python train.py --num_hidden_layers=12 --hidden_size=320 --n_experts=48 --experts_per_token=2 --d_expert=192 --d_shared_expert=0 --hidden_act="swiglu" --moe_layers=[1, 3, 5, 7, 9, 11] --router_score="softmax" --normalize_top_k=false --routed_scale=4.9 --balance_loss=0.00109 --balance_bias=true --init_std_router=0.0184 --lr_router=0.000394 --vocab_size=32768 --norm="rmsnorm" --norm_eps=1e-05 --tie_word_embeddings=false --optimizer="soap_variant" --learning_rate=0.00221 --beta1=0.95 --beta2=0.99 --batch_tokens=65536 --max_seq_len=1024 --train_tokens=329700000 --max_steps=5031 --dataset="wikipedia_en"
Below are experts of layer 9 (counted from 0) of a mixture-of-experts language model. Rows are named router (the router's row for the expert), gate (a neuron's input weights, with its number), up (a neuron's input weights, with its number) and show model dimensions 64-127. Each number is 500 + 40 x the weight over its row's rms, rounded and kept within 0 to 999. Numbers have three digits each.
After each expert's rows: a language model's description of what the expert responds to. This comes from a sample of Wikipedia text that the model never trained on.

# expert 42
router:464574508546552485551459447495468448462431531533564444501484461503520520433555512523443475512514497548507511516551462483501529458546505471466494474462488522498533545489555454412501474483592504
gate0:480542536430411440520527499575533499484454511521522502547521445472484462556504442487569504490474419490515581550468484493480492468476503516480531464490541466451573400533533584548525519491523464
up0:515504495479539484421552515510462521568439516513523519456559518504439468471588463478549531461527548404506502484532496531501528457452506454503525524498547465491538485515490465519618459498531502
gate1:419476499548461539494463466530528504502519579461512470540481540581507430530448500530517454528422485503488571524548501451456479504549500517517506492526413520566465494497516516442502448451445535
up1:445479521513455436464518496522471514580546581549523490468464497489482450434489530498520403506484452500485542454562528494526554501515461506481475457457494493562523552447574542485525444499525529
Description: Opening consonant clusters or pieces of split lowercase words, like fl+amenco, sc+rub, b+unch, sp, pl, cl.

# expert 9
router:522476481394478490547492351479551456533503557563547555527451508458523438457462522498501495480516488513524496521473473471534560541517501491480521541456437461523514476496530502468461518482532505
gate0:458503560535537497547491493547443537525506494509513478520432468492459409466524474532469532519558522540452451466484550450461483620502456539498487445449478619485559511550542520483608449542521517
up0:469522558548553522559451498546420527534519508487486478532480503506497422438477497565518492531527512549459458472518531453442452550498489520507475441494430572502545457556524518459578457557494507
gate1:483546464503514519570467475557456507447436541545492454479474546482505543479480464453594498488520511544499563416460483434477544495519493526513505477475573527485501504472537471526473438467550490
up1:542426513621530496486494502458517539529573467492564549526481503525478577515492532458575489481509492561484466556497545521576475480479551454472452448549507453447523504538475470565559532495481498
Description: Given names, surnames and their word pieces in English-style personal names, especially surnames after a first name, such as Brown, In-glis, Re-iner.

# expert 15
router:507488456538513510435519520560450491531482455548541525518517480516512535467545559523560516497461465548491521544531503474476545549507508564472468536506483473433524579547413515553550572470483503
gate1:531521534524458462541519464457500488470485514518502448470507528486506448580522655462514604483519513441527526532544500527524489462486444549474514530554478461481490519485494478496527507493467499
up1:501478517464550533529512525469522466502542523521522547523551484550503527529480487467513566550469471498439516536500504451535561553428438479518459437482479459464494466478528476495510456518468539
gate2:458492507501488481586483486459590518427478563543562462507532519485497506509544506596508525479485545487464506482490458456460458545470464487457491545546446505453478502493533487487505463496510499
up2:566493424544543518516488527588472460493537473511479564509495494469497498538466505419510496492504488513493478500532456469521622533486549460506497462500526501503455473540501508554446504591553450
Description: The determiners the, a, an, its, his and their, usually after a preposition or verb, such as "belongs to the", "was a".

# expert 18
router:515474460393508480516481468456469479536482524561551506474498526562575457408467465468469500503468506427453495477460490466579517558501479461492499540473493495568531531467505538525467393532470488
gate0:526488521504519450516552506492425460474470484476535547580503537553492547452504461484465516475585505564437542504501510572552549518496548499446540525521427445461545558488427444445442403441502490
up0:536511456474494514489475489451467460549531489518545451503496539450471475495546507583542472535474477502556451487491583466575488456495442460593509479495509504569509476459470551506549595478507500
gate1:538499472414524434474466545520540521509450519421478565519433474524588513447434514529478548513477485493540502442373503502534526481524525539539467441423464472505455575477430466551465551508495561
up1:493461456483507524479503518439413408419578467452494515476508478454510491545515471539513521447491520442466496478459577504547431405471405460475512521491615557550491493526516510403546508509564424
Description: First capitalized piece of place or team names, such as St, New, North, San, Washington, Boston, often in sports tables.

# expert 33
router:496471512538512508447547545510506547535587497424451509551473500444396489443411438473578434481462489497572573555596537509555440556435488528459503493573520489456497459510522515543475503549443552
gate0:550514473498550529510503510532511457573488495543483456505484470505429429576532537501522493497490484522466541559464454459518461516523481472517515602493546418520520489523506549483520493465572603
up0:544562515512533483482530506482479519511472449504506507469479455558480450491515477587602520494469495451531474490545614504496536548511456476446477507483459429505477461553444509487500551430569501
gate1:501478464441539473459514563487526474498481524507483503507488512391502447483427536508494472437481484524533521518516449530481602492529535498491506508494481528413578544549584502554472517523542482
up1:491558556534481482405523476518504498496513584498516534449469490487504557547431480537480496507504543510581495498462559464468510528534511528492535468535552521441578493547533539603539473501524452
Description: Last digit of a year after a date or in a range, such as 200-9, 195-2, 198-5, plus words like century and War.

# expert 39
router:564566518519540478481513430521524496539501483508501448490480508578540518555468485453507561493541515460549517518406542458487516507514451425507464532480471494477548520548449518533454476519489531
gate0:498507492549526490523479514441497460514522474474505494472484556475516486452497547492498505497467528532544508471480497540469495524490458513478522494496546517480541531504442486435474512508583568
up0:533550548495497406492505563501434544503480474431614555520513492513475501479466546550503494559473616564464450526528536458490535506468485501515481452520483486516461528547524557462395542499512515
gate1:566466481450584520504561559477483512534464471475435459579515468441507575550566507513439540540560425451489467514438485487521464459475519544492496443502521546469532476506538432553469543416462388
up1:608525446416616572526533498465465578467502523483466486562494448452539556480518490525480537522535445462464526505439519478519487420499553544542547466430507497514519491487470474513444528469435450
Description: Pipe separators and header words opening markdown tables of episodes, squads or filmographies, such as No., Year, Pos, Title.

# expert 31
router:485548499518584427493506503553496485523494555452483562519518542518487502521477521492520508522502489504499501421517544420528492533530484521496563535468553552475460563442514487546514496452468497
gate0:508470544488513425420455467486474519520514493524523510457520501419457433489452520521498514445481533529503545439448405500418454515510457497495565553459443520454495518600496568492492564456526503
up0:503517465440501489408491433513516535530504502485521448493447490439481496469427539472616499469445540517565565469539467512499467582488445501471555549577503427419483506593581556565465590538479493
gate1:511500539576570505472588520494513472531529462517464420463497481452569507567539494529501470423485545430520489460485526428516489492499450533551497470437471469509525479504481534481485503430516473
up1:502514508542564511475559583542460492525531485472448426429509528429584507545569514513500508461482544455595492517462497419509482533517475493510491480434510530475510460476508516495528518475530453
Description: Ordinals and ranking adjectives in sports and award names, such as First Division, second round, Top goalscorer, Best.

# expert 6
router:499499492478499539517441586518448426410463520496537507511486492480526510487538572473497603417502497490480440502549472531489414436523514529489472552517560447530438459499473450482459508494470502
gate0:506485497516527503540562486516466532517512536520509495509471409505493522466487571493504503469547479541457544437498552479446539509520436469496478490453535510464483476500538436421528511495520444
up0:554522533476566539541512475407540453472528477527499557461543489477524539502505459542473491429531543575462542438494518412554522561539455472505477521433585557553507539440516484515540546534450578
gate1:446550419524475472486558542506506496492559536556526461471497517469458538477415465477505484503434437366552484473500443570380543506549512469477495554491475474463497492494484513542551453402478495
up1:505494484571460495470531495524443439489460618505540520508534472492514447490491470486501518523545417457618559436449528494496497483570493462526537576485473512450497508439468473445537463468461507
Description: Hyphens joining compound words (post-tensioning, man-made, Kuyavian-Pomeranian), plus the word of and name particles like de, von, di.

# expert 4
router:528537517509560512501462489503502421492496576520526529440423440511519463495524494536479494511419466462466445478485449521463597509558498533488549422461522470503481438477530534475562426523544447
gate0:480523508437448563481499435447498492497548460500566484498563540501505520513564473486493615542461547505559485503528452548513508524515467498522516499493476528483577483526482469535497392445557452
up0:470494440501519540542491460531496491493552501456494538467504482510413560503485501561485531447486503533496492502542547465389443448515529549589427490473470552564468488457447467475479511488496478
gate1:487471409531488482570492522515492513578453499493482520462439499489516516586477504475463490503471601539467499399493501484480498472517539483528445530441460517502481472567513495420520495482491454
up1:462471562498564575461481501489514482432509480551544483521526476499508457505488454522524524461477391461556502564486511560559495476505461506499510459554496514455453592443491526504522475466469487
Description: Short letter fragments opening or inside foreign names and chemical or taxonomic words, such as Al, El, he in cycloheptyl, ore in anorexia.

# expert 47
router:482493510510556476522535468493560472469471509505469442530491446575508572572488475475511523487584485542522566520460490437587441501457480440513516533519526545477531501490455439467463428501473481
gate0:415440511448489465422568501516516546576530573452548466555422546468513386490522574429531476525494502476483523447431484512527497521503437506506520479527541496504440506519454555499449422509444417
up0:423497459490569542437471501513547546495510574509421545517509474441500468516535467475490484504478496486531469458437444452560536476501438517465550511512539506552533472470512532501555489418488498
gate1:494502458545465428488495468486527492443477536499527512611502477524539486455501518489502565607499447536460505548439440433491538566489456518462449525481428455447515557446478514489520474467441517
up1:505532493485450537521489475498478473540528522516432524483504595532570480496466521557495532460511479453494538459451526467497488507447556508544497525446517476456498529536538595543573492514501483
Description: Pipes and later column labels in tables, such as Ref., Score, Notes, Qualification, %, plus word fragments inside table cells.

# expert 43
router:465512485524465487540551492527489536565564506474502493523563522511557465430472521531494539486583488504500486530536513468506495475490450450464505514490542532449501493456494441590448520556456604
gate0:491519531488489491528486470493434552498427538429514517598481532450495553528496499485582402514547489500551525461463486563470540497466450471503485527575510527517551421445482543476519505522515522
up0:535478557496553566575504500592532505479573472555460526539490546504512478500501509530411493517449433531518433453504590548569519481551461465472488458516514476481475531407584544449531520470503503
gate1:524510490499403482477534477471527487472456508442450437574550529413514514558530490498557499470580570516466511522560447440527490554508472499519535516548462543480453498476509453512485469465440496
up1:485518482532495454543520473441538475504488481482505417474543422485574535390504464526547473493498516482561547521541471521442559533539440535504451468505553481543460508467511459483445519498507465
Description: Participles and nouns for release, founding, birth or death in biographies and album articles, such as released, held, died, published.

# expert 41
router:491570549542514503509521520524484484479510475498477472493542566541532467513490498480474493462530573482454418489453535463540455512491523475512513577476489448500522531463498545516519470499464485
gate0:526494466453468532467511468508495460454466504480506488521523490507585505473542489518502540493520531501500451548506481475472524498560426540484412447505575484478493516476577536483448526518497493
up0:524490495577621414562466566539498542525506504471489461537484519487413470542443486509568448488496486430496540514556485535469472500418584521513571563502478509464472528560389508489529495466465500
gate1:447522490482574501522543538503536518543502476414542516441490516548494506460540490502508589421437525481560579552476490531519442480469485492477492447529505532507463489500489511512542425538481481
up1:483495473466523474504498480548536455512542485440575517507561499504465471494510493495548561456547508509501573543466511461512488500472509502467490472467495494550419503503488542572443482497517470
Description: Colons after infobox field names and pipes between table cells, as in Language:, Order:, Shot:, Succeeded by.

# expert 44
router:419482466485491534456505450529496559565556472501564537534492561474471531525510500510504524412418505592482444485482465515510473463568436509496476534459532451533558506580464487520491514484495483
gate0:571584497453505502529503472521543535488497501514523472479538421470562520490532513486533538410423553554539564536481440500544507479422483543463546406498531493393481441449528499469455539476493563
up0:518508541468498456485531503493545564438518463566472466496534442507535548483486526518562577452435562536515524518446505573534560488487509509456498526515516442364499481407577498437452483525450507
gate1:439526508439533506516546494479511448530455502477556474492513480460499565525484489529550555416448500501513496526509460498519519492544472537454536488530583538525491477453488528381486514536482478
up1:482461482490535538520448579520439532495507501458509513570461483461527573434428502494451481503525516505493526464481496502535592482453533432587427536460484491436460525518552495509479556490532477
Description: Prepositions and to after verbs or nouns, such as to, as, for, into, after, during, as in released on, want to.

# expert 32
router:480567531461554481468527453477536459473487503552544506563441554540444457446482505504517497508512551494472518480502521419509433631463463499452569564472544506500521524600474449468479528542475491
gate0:537540548514438475551468506525490531480462520449536531436518455411567510565447456480525560459519468507515460535478520525551529504542521574439477493479514530513444552466492435560526437469516512
up0:538528470514529483491505461538430467542558577443515496491529517435467470507473486539565574476516494545511480519510486584475528560519490545516522511450527565488539574505520502500522491569527523
gate1:522479454508507508558483489597515474531483548464558436587512523515498453496484495460411484511439534511484444495443572534485547536477472492521537527457511461536476519502449585441420480452568451
up1:474567513513477503483509550412481542434478439525477493426482514466479538491497551518547506484547502465474584490544484450548468425518482466499489475512547506468501442461490439527528479497427541
Description: The word the or The and other function words in sports and census prose, plus pipes and line breaks inside sports tables.

# expert 14
router:555471506464438490453567483421512513472511484449522482529533503539474431423529521528455425472554556530417455498472542551515493498438527476446466548566541438491490538538465552437479516443475498
gate0:543410510439504479463540479494475518513498542494539498408564488399488488512427544488541492495486551555518473548427515529439493445608490563463473496421511516490436529547540541552465466462458545
up0:467565552507475501454487570498504473524546525490538523542467501590486502475544481523466460500493520528535514524556470526543499554404440502525427504565485512505524452437505426461491436538563435
gate1:531480517526540536528524527464458505494414472522554489550508436510462528552588569455531481463531449466480480502521500541554504537513580450470477501510581520557481489476461463508493528495457443
up1:519555433523543530498439543500493505518405553551508547523556448529613530546536546506525500485505520464517413521453532464545529554552598482520482500499570482510522439517501470484505460543537491
Description: In, from, of, between and commas in place and date contexts, like "As of the census of 2000," or "born in", "Philadelphia, PA".

# expert 21
router:510479459502468469512468478454513530547442547422539529430478487427495557564539456532506570486441447577483543436512487476494510542519492586513450497516508536473481548472565504409585561469549475
gate0:547496465520416428469474474555482460490556485546479508418489542496446492552558535427545546556444464464501529505542541523520455498482446528514473485514566485500527544498501555481549509572554464
up0:509513509466493462540502536459521458548463467459479504538517548457551460442476531573431503423498484479533482460531477524452533547485451523516489531505504532538428490549514477472510459453492459
gate1:482456500474520563458413486401482570478495417507481573524461498509424459511491551529556490564491504560502477497417511541522422518492487436454488451448464503483492526486488524529470467466490528
up1:510533498472521497484520540503525554473512433451492524535531444487504512520557462441514553498538445570468536463461470551502512459440463449503528397548535433498550549457506541461483519433478487
Description: Copulas, auxiliaries and degree or frequency adverbs in running prose, such as was, is, not, more, than, often, never.

# expert 40
router:503475500491528459521497544501483469526487480522441514503475406512545440429465529488470493475442518493509511552444533536466558472524572461538498498482443541442492544601445474541497516513487542
gate0:436425509494543489459492507460534521576499489532519469517479502453482482526444477524474466560532482401430480514463470485492582509449519464486443442542504489417497499626510542536427518550520577
up0:433510526543483517527440488496502487523510509511495470528471453504413526519437526510498491522526451486448454514528495514490573461484528539533457519544511542422456529529514503494457513590521526
gate1:529514506482539544575554554557581548559510532518514479431445596503479445497466508503467541504540506543453555534520539478451535479538570459504544467480409535538497512506527430466505492502492457
up1:523470553453513510559556504561533530583498561489505475450426544523499434509462521471503532477538493500445568526503500457431578498585553472502527475513456527546495487463509450472475490516513443
Description: Last piece of a person's name in biography openings before born or is, plus brackets and non-Latin script, as in Chuck Riley (born.

# expert 26
router:457556454490556509447461502446598550549430491485488428494503394529424468531440565471521533442540500512495464484541520509440524477489527465517474559511508472467484447595478540472559518529520444
gate1:495505478520529492506410572476541475509572529567493385478492442496487483516437429511511480476582495530537567524519520526477489471509515412420475493474495499495492473545575538492490485540486517
up1:518480502465440509475557456545507535539452479435481578496541521554514515488509574492468509521429554428425472476479520491493543554504489559552517473557503509520516529459382490517530544512527485
gate2:471484571501562490469505503468512515566536522479528555514570487517477401500384526483517519557485414515481455486540522516497568520557533490506443455518531507449533502566418433537488544511476513
up2:494527515520618450437440546443542470545504497465519535492523476462549448457463489574532441459475485506460495512449445495466521557530510528497485473541554513462497484535452490580524494533476434
Description: Pipe characters and |---| header rows separating cells in Wikipedia tables, especially at row ends after venues or scores.

# expert 27
router:512494535519499481478527483479509504590470456515542559504449522472580457512426521569518509488452485585482574508450483471496587508493480563525494522510494556471495483540444504443536534491437409
gate0:539444509576481520482499529546536484511501513451507515473491503595458515530495551505583551458459512476525540526507520494507437561502499482462450549554549508567512528512456426537539501466500483
up0:480541565521431477489513524468531438548470537510547449469475553487534499492478536530580495504555520520549541504442448591511453506507559485422438502488507527595471465526508477547506517493529485
gate1:489558553540546520487527502584458497437562475494478469545411479508539452541585524491516494433499494458459524453502549486442527449524435516457428507506458534493576482525491583498446457469500525
up1:525538423488449487480567502466547520562467479490492466418550530455512538491478468492467490561533541529514438553521463397578511515505553537505519467423566498537432545562442480462440543508520525
Description: Forms of be and have, plus modal auxiliaries, after a subject, such as was, is, were, had, been, would.

# expert 36
router:443434547535472550481531536544570522542513462418483525486503521486479483498514486514475550529520469422519484485481469505494441535425491499512474479489488575497474490620548499469432505497440477
gate0:515513463472495442447459566522432539486522476496530518524439492535470546373479506519458499475499540457501512494481517461444466616502529525488572590492540508474430490464507532526509472533514573
up0:503529535505517503570478544486450486470528494495540547498469489505487552424486487556481518489486469453488460554487495512445524532516582565499540595515498515521402471492489548457497474509407544
gate1:532478492477508538553490446459477530444431511526560486477548428510549477461491460482537476452483471502445598488503531449514540475468501535506468599470528514487454486541559480536441450540452474
up1:548478502525506410444455497493570503563499529501512527506469574483485547452559573495504504545526526518515471481581586472503556461599526446477536439529484492423495503601446448505462495536517511
Description: Full stops ending sentences before a new sentence such as The or In, and line breaks between paragraphs or before headings.

# expert 1
router:532561460428460514544510537554497471437473493546522566500485531511537538458497543501516424560492538509472516578483476553543478466513521458468518443500501508519492464441491541527560459463623542
gate0:488557474476444560525464531463492516507524495505566531547495538477496472562463535484564458445578507453537517450475527550514471536557446513473491555486503480527411491493473490505435498523499544
up0:513513458467534463463455454520478481491543493451430512498523555522508446514609541470515497540507517521494472509484540474552489447558441450492512486537477540490417478478429473494519565489484509
gate1:528512451522472436485556490536493554558572526462602422439510492552478455569458475493514504530498531461526475451504503493522466415551515533583482472547514467465582468492459500491621539507528474
up1:552528402510546465496563485504541540516519548460537456422463557528550464509443485470533494510508552484495535478524535523464448436528543518532517482511471478477492418538435496465524615486609503
Description: Word pieces inside non-English personal and place names, often Slavic, Italian or Hungarian, such as Os-v-aldo, Marc-ink-owski, Kač-i-šćina.

# expert 3
router:546508507509515432501534463550502565551537490488440486501499499411462528591500528541532487518524505585414542533420536480453486472503462562585452552442530512483506545471591429460458474457590453
gate0:523483548497502542483498505408458540430505454512501488496440458485475509545554477470485496586465509525446543495450523519526536518528506530537498506492626462564476396525560509456473515472563569
up0:494512490483483517517500527450519482476486499535522419487477479466459409530602531522475550442521499519559493523470471506461491525535522499506527455502583446511482444500480481523451542465450504
gate1:534482496532522570459460467586456554546478567513537452542514453538530507536508482469481469509552473418492494476551536495533537475413477512474476427441530463539466502495552488501479526567508531
up1:520498580493472446507447467534486562481524498481510480556547498557451447401529577459518502562507485469503438484511479506492484558534471560509399465505538530550528581578475428528515546465501468
Description: Verbs of saying, deciding and feeling, often after a subject pronoun or "to", such as said, announced, hope, think, care, didn.

# expert 37
router:434552490583525547537531484517495552521458434514472524547524537447490535447530507463570439555514431508523496496533500513566504587539464541561487523464489572452483547559486540540474531532452558
gate0:460475416496506517527474451494466488474513463517545531512436423467449479528513494516491509478507534485526453479541537531518494560586489495490521520457547497523484537471564547555533480471502482
up0:472503517467438483504515532495474478507382517456515487466552523488584511455541475471517516525503430487466569505467474537468493546463489512471451427541530468480517426488468465482497445537531483
gate1:510459425570465462518491460482563540525523507491545533496437521480449500526535488556480494473527488519484394530444522535557560558461481543464473527511468509467537500522492482566531566451564570
up1:483483485508422487521550482496505522518526491474551556456523540382490539397498602481454465494506570493480439494446416515476516481440485496479428425515438490464477533505531540515588492467505521
Description: Possessive determiners his, her, their, its in biographies, plus ordinal suffixes and age in infobox fields, such as 1st season, (age 28).

# expert 17
router:472479460520484556555543508517560536580485515476413461487421472552487517559512483456515530582447546490512589569473542515410471436383505463457433454521402531498523542513492562416494448576469528
gate0:480546490484495497467457522515498512485544485465529490521513538444507535527516418558516495498472481613532501473517507511479514500481530506480532537507466434444488528469555563477437587469506500
up0:493529504480484472476472496487439492453498478457494503557541520449518528493520477509541490525515558598489597449506482549451495476445428520394504480537585400439497495507514552478427534539574453
gate1:492518527558510534493505533444526425483424573508491484450502542494500454439527527510513514598518553510475472540501422421529531572518532550453488538503514579487560515533439524496504426492471410
up1:556471497435450436469531442574521508509578421513475533512446441469508541519430470491513481449505443430497548468491570566483494413485472457538490474530503476492503504483524484486531544522502582
Description: Bare space tokens just before a number in table rows or semicolon lists, as in sports standings and medal tables.

# expert 25
router:512454497544519536512431493569527494503511530500479473460583531497521556516520473547514585549472430500542433488559434528491467521500549547499488435502424491480418424458502532504581502531502472
gate0:510473456481509495451521504504529459432500573443503467471455444475557470354457469491483585508490526486475480502507531467496534487466544445502496543512483502480511586485529512532465487535503483
up0:515485493457567542512502479524516406456505607452526512462476568605606485518510452613502511438522433503526543519479480470511525465499569515575552507529458492493514512576566479496506543449599457
gate1:453499573503546432455471515464412487479494421506528458538510505441451457493363533458550496529465534435456506470484481519534485455495494496507512568562492551498519470441457486553487497486489441
up1:454498549530561502530512468474487517470468493468479544610506504545515519427533501468557468451450485597524543521475466502544478452457510522494538501440503502507495496503526466548455538623500459
Description: Early digits of four-digit years and round numbers, especially the 0 in 2020 or 2001, and the 1 in 100.

# expert 46
router:509504458479461483551462527496529526443485448458500547451513463487477524487536481426510540529501457494527488424488484412494477535542501486431508454526487507507517470481522465543528474588497547
gate0:492537507502529528508434425419524470482495446498550502495401437553390478498515503509482522562449511525557422491454499504504524561480504530476572532561494491534441506511489444498551533496547501
up0:527471446505427502483509517521501419526510501499399523487542576467503522465517577499524518415540436429535538500471475506490474506486483500514446429492512478507507517488507544468518475517441520
gate1:544544493502473528460531547438440568512524502512541566520454531446548554501497568501559500479511488573557505514572546482496484545492466546502544576455557514522498472596440518498471466464518546
up1:480531562458487494524503521519537436434484524535503545479470496531493531480479513540516490519507536473518507501484504598498537563436481486505458515553425469479539463485599468564485548513475529
Description: Digits and number words for shirt numbers, minutes, scores and rounds in sports text, like No. 32, round of 16, 7–5.

# expert 5
router:527461512529500490451504433473484457543468461551510530559506463469507399524463537516467518507575562472522463521466573461448552552484469446539466458446478479524480466568468433448504540539511478
gate0:505513509531487430500476533510509475494485510477467471572469521439580530493515589605620544473459498552442520531528508496505566527516516507527436518438444500516471443554423494524475516515555510
up0:545465521484515565491564550387457486453499472486471549508518511491565477479444474536487510529506505497516513530455481531524492430530434474452554459502496495432456484502488530437508447496479548
gate1:539487455521503455472510576562509533510522499457482515459524459536519436517413529476513556467466472504541492519518480507558507525435527446473499503501401476464513460523449504454421462487435534
up1:439511552520464527492574457471549513561465405575477465504542487514510596504495558518505532508525547500510513509440506496510516499537551498479563545545511492506521511519473501555499480518470476
Description: Line breaks ending paragraphs or list entries, and the == markers that open section headings such as See also.

# expert 34
router:528492501443531516489530570568448432420489506549524520554431474476450521487500569465513534462493579522524418467567508516479443439504528478480483548536560440524497468521437485471409552533460451
gate0:569542508491475451507551571496510512501455434576405486517530559513560514550485575519552467509540478501483483501455592477487509536504431498533489443449527487552541436475486466482455436459505543
up0:490567438521500438519546577511519471511461488524447467514533463480454512556437507440507507424537503475502481440528539462477496579554497481472490493482495499548494469455507471445443474472498510
gate1:538515436507486394498477460534533543491496496539498446517553511510546468430481500476524470480506553430524534502531535516526509512595470492557451482494445479407499506581492475465506523509474529
up1:498552561582500572475449486439480539504514448495530547519415469468483482544531551552524503512523515513504449557516447508507569528464487481465519530488574454558516514512524488582519409450463478
Description: Line breaks and the hyphen beginning infobox or list items, like "- Born:", "- Kingdom: Animalia", "- Opened:".

# expert 2
router:451488525564506454491500464428520510547581500511439464525440529419585516512488511496499487499510522501525548536514461547588435490511507464503459505482550463507503521496453499491464476456500501
gate0:504541510528614551528503459507537545459553451481471421459535490478405578458451545482512505553443554509465439514503499511504477517450520515496441609493419544554465478465507549547517516566538510
up0:493443505506508455540465524421512411538463481463541516543510493493552469502443458476448476506522514523575512438484469485481526584488490471430457437513553595424472523529483550444463490495493481
gate1:528460453514481453484420504520485475459503561524457503467491475510531486617520516565473537486463503457544524532547480553542548495524515563448451498483495476498481505512430554518509508444478555
up1:502470479517481439479411511518502490473482561519441520439493487504537474573547504536458539456502532467515484555515506557575549509509506550466413545479496473483484501458422533494495521476506542
Description: Action verbs and their endings after was, to or and in narrative prose, such as moved, led, returned, built, played.

# expert 7
router:572571480444577536564484521512498458429432566535528461409619483515538542472573609501512449487509515505442432519433488496528492471510514518492466401425525452532522439451525508543521462506525492
gate0:503473459472540466491465438529455527515510535545559546386514486535545543508542546457417431399474561508441499512549476500551505465497445455455540491514462533477489533497535480460503475515463560
up0:546562494496460493522576504459564537531491465472476483568471534477496472537486549535508496574514377466502493513405489487473486509515552516524494535524513474521454480554457530575505522513582450
gate1:552613545510452534472474519468491499548462501535525455495548551512564460513564539495486458415467476438518472502461495478429489504484455454536542464436566492479548475491538452533505526456470509
up1:442535460512448507553458474543492500449467485444519507503485466530539529564519498479450492500497490577495534494588478477513450445533508524507467538464469562505453584532421461446447529552531400
Description: Capital letters and word pieces starting non-English names and romanizations, plus byte pieces of Chinese and other scripts, such as J, Kh, Bh.

# expert 24
router:440490508561422562486489503566451539505555461456429471549457566531459519481492431515509472583444488480501558545470470540483507481484506539516544494520448541520465404505472528509462520553525574
gate0:572552560492481498475500478514568544482420571493493440424518425525476567459517487479499505459495496445458497507470467519501436578527535524543536471507528510426493476491462457501496509579574507
up0:436454416516463571427485495502469443488586366496554566494484478473464529525505522508487453478523494538578502529525531496488541452485484445539481447535453532502502527488526487530466488460458487
gate1:511511482545541443543481466469472455451535528507471527515500515467449466504497484456474478509505472467442443459389508448431490446452530494531537434529546459415434522503459568543550510451489521
up1:502428455525468432488561524435550427401517524445455407460562521449436578541482480511418506510481520466589532543532471492443472477478467486493537480549487485533517465522442450573518542529565487
Description: Second and third digits of years, especially 9 in 19xx, within birth–death ranges, marriage dates and result tables, such as 1915, 1958.

# expert 19
router:479494532549545421541455478554458565507465528469554460529514385446450528513477476522518557512446466466501534480470481501537450519502449585532465506447503565515461555422472462476511528369513516
gate0:486521430453514450509423453514522503506468514470517535508548492473433483532491449541462478444387496543521560461401465537500488499427510432517450473470536489493487578493510491515498461565496520
up0:537488579545553506407553530474509481465522550464520490413476474502538484431535581544493541515544513427447423483563577510516510503532497532449530540498497524453504456460496511515544560435529573
gate1:497474525558416451495574426479482498462507539486567496528553547460471431500550523556436497461489538522509545416491458510509523581476433503515542439487449527560475487504485501490550491532502579
up1:521487487501506492433469513512430473587538424458496515528462562531460547521532551572451428543513498451509459444490539543553503472484497457536528481561500494511500460543425566542480534515489475
Description: Quantifiers and adjectives right after an article, before a noun, such as some, many, public, local, critical, human.

# expert 22
router:512447492489453466540536474491494490504552483444441452510550462497523449568563447452510467514545412541491459487474562479468491431528486447506559430528443508494501412461528552512534577505529530
gate0:493527446494550509506422572525544462611466438582478537487564424512515442470460439446528436551447497490459453497390514470500498517521491483487472478491505457473619495520494496541557499517492476
up0:581512403444398480556493540517457461552578441457512523521407493498573550519419481405420517566535544458489486487496468495490509487517453484543455481528494476543519502541436468535552491476507538
gate1:536537488634469416498488530541555507455485399484512472482508485554419480434431476531547553506594499466494498533469498516492496494436465493516429541490543515499473449513488492485485546532593397
up1:500470532582486553534485502493566482484462521494487482471492482514372472418447438491606481510629522547570480497451554481507550475504431508479508519478526546393432495457447551466509585526507498
Description: Single digits and currency signs inside years, dates, populations and vote counts, like 1994, 25 July, 74,051, $ and £.

# expert 20
router:516437476480461542545511483582489547549525514515462525497504466510490479405451490474487453535492467465508527532492470477523477482482531510509519466489501561487484449574510565497502487480522509
gate0:522430489494479460467495557447489488446527533450532560511514492441575470419471497529479471524477536477504448478563545487513545499479446561497480521529531490425562466500509480512484526479548539
up0:563428457474508476454532546475485467478514518518484541589609485396501490427461517521515498519506494489489455469552508446471506452509471494529510513514542514526569482467500480516495526509516525
gate1:457505460477478511473450494466507499484493516457533495564467527498401468556526549455522535533543510485499417499516460453445492546469463510449468532450560480481439517425520488532535558461515479
up1:527499481463494539512516500473505545515533460565521534552558507448537502497503507454435529496407502504483508432489527532545508542462530505517554470454499547476654497558460539511558515450511481
Description: Middle or later pieces of personal surnames and place names, often in credits and species authorities, such as Shatner, Hartmann, Archdale.

# expert 12
router:475480510561532534460551556440431403486534456563473472518542489498525536468577483532521516513459549451494522497500429583463507471505567504497524407412492463474495486464556522563519452512601485
gate0:464539467493573509552550495496491519449510499482480501556486508516517467526492536519487455515477582496484492462426540519515511457492463459454514436418498511396474475504552542431428505528516486
up0:506541471492485454425530516456543560520495530532507518509564444472512494550526565441546530460487489508506448485520471495510437469427486542519541522489468520432518444510565449513516467593496437
gate1:479539482485497445544489505507536439569504529509576464427488560492461534432484543431550536507479575460471451498538480514496497456506505500475472505556517471550475560472503494493552497414538443
up1:477571504447473440558580523548492485519538503529562441466499471450520527424505512510530538562525536458451527476548464439481446430483431472509521558524446489494549522391442498462494439510514434
Description: First capital letter or piece of scientific names and codes in taxonomy lists and identifiers, such as P in Pterosauria, S in Saurischia, Clade.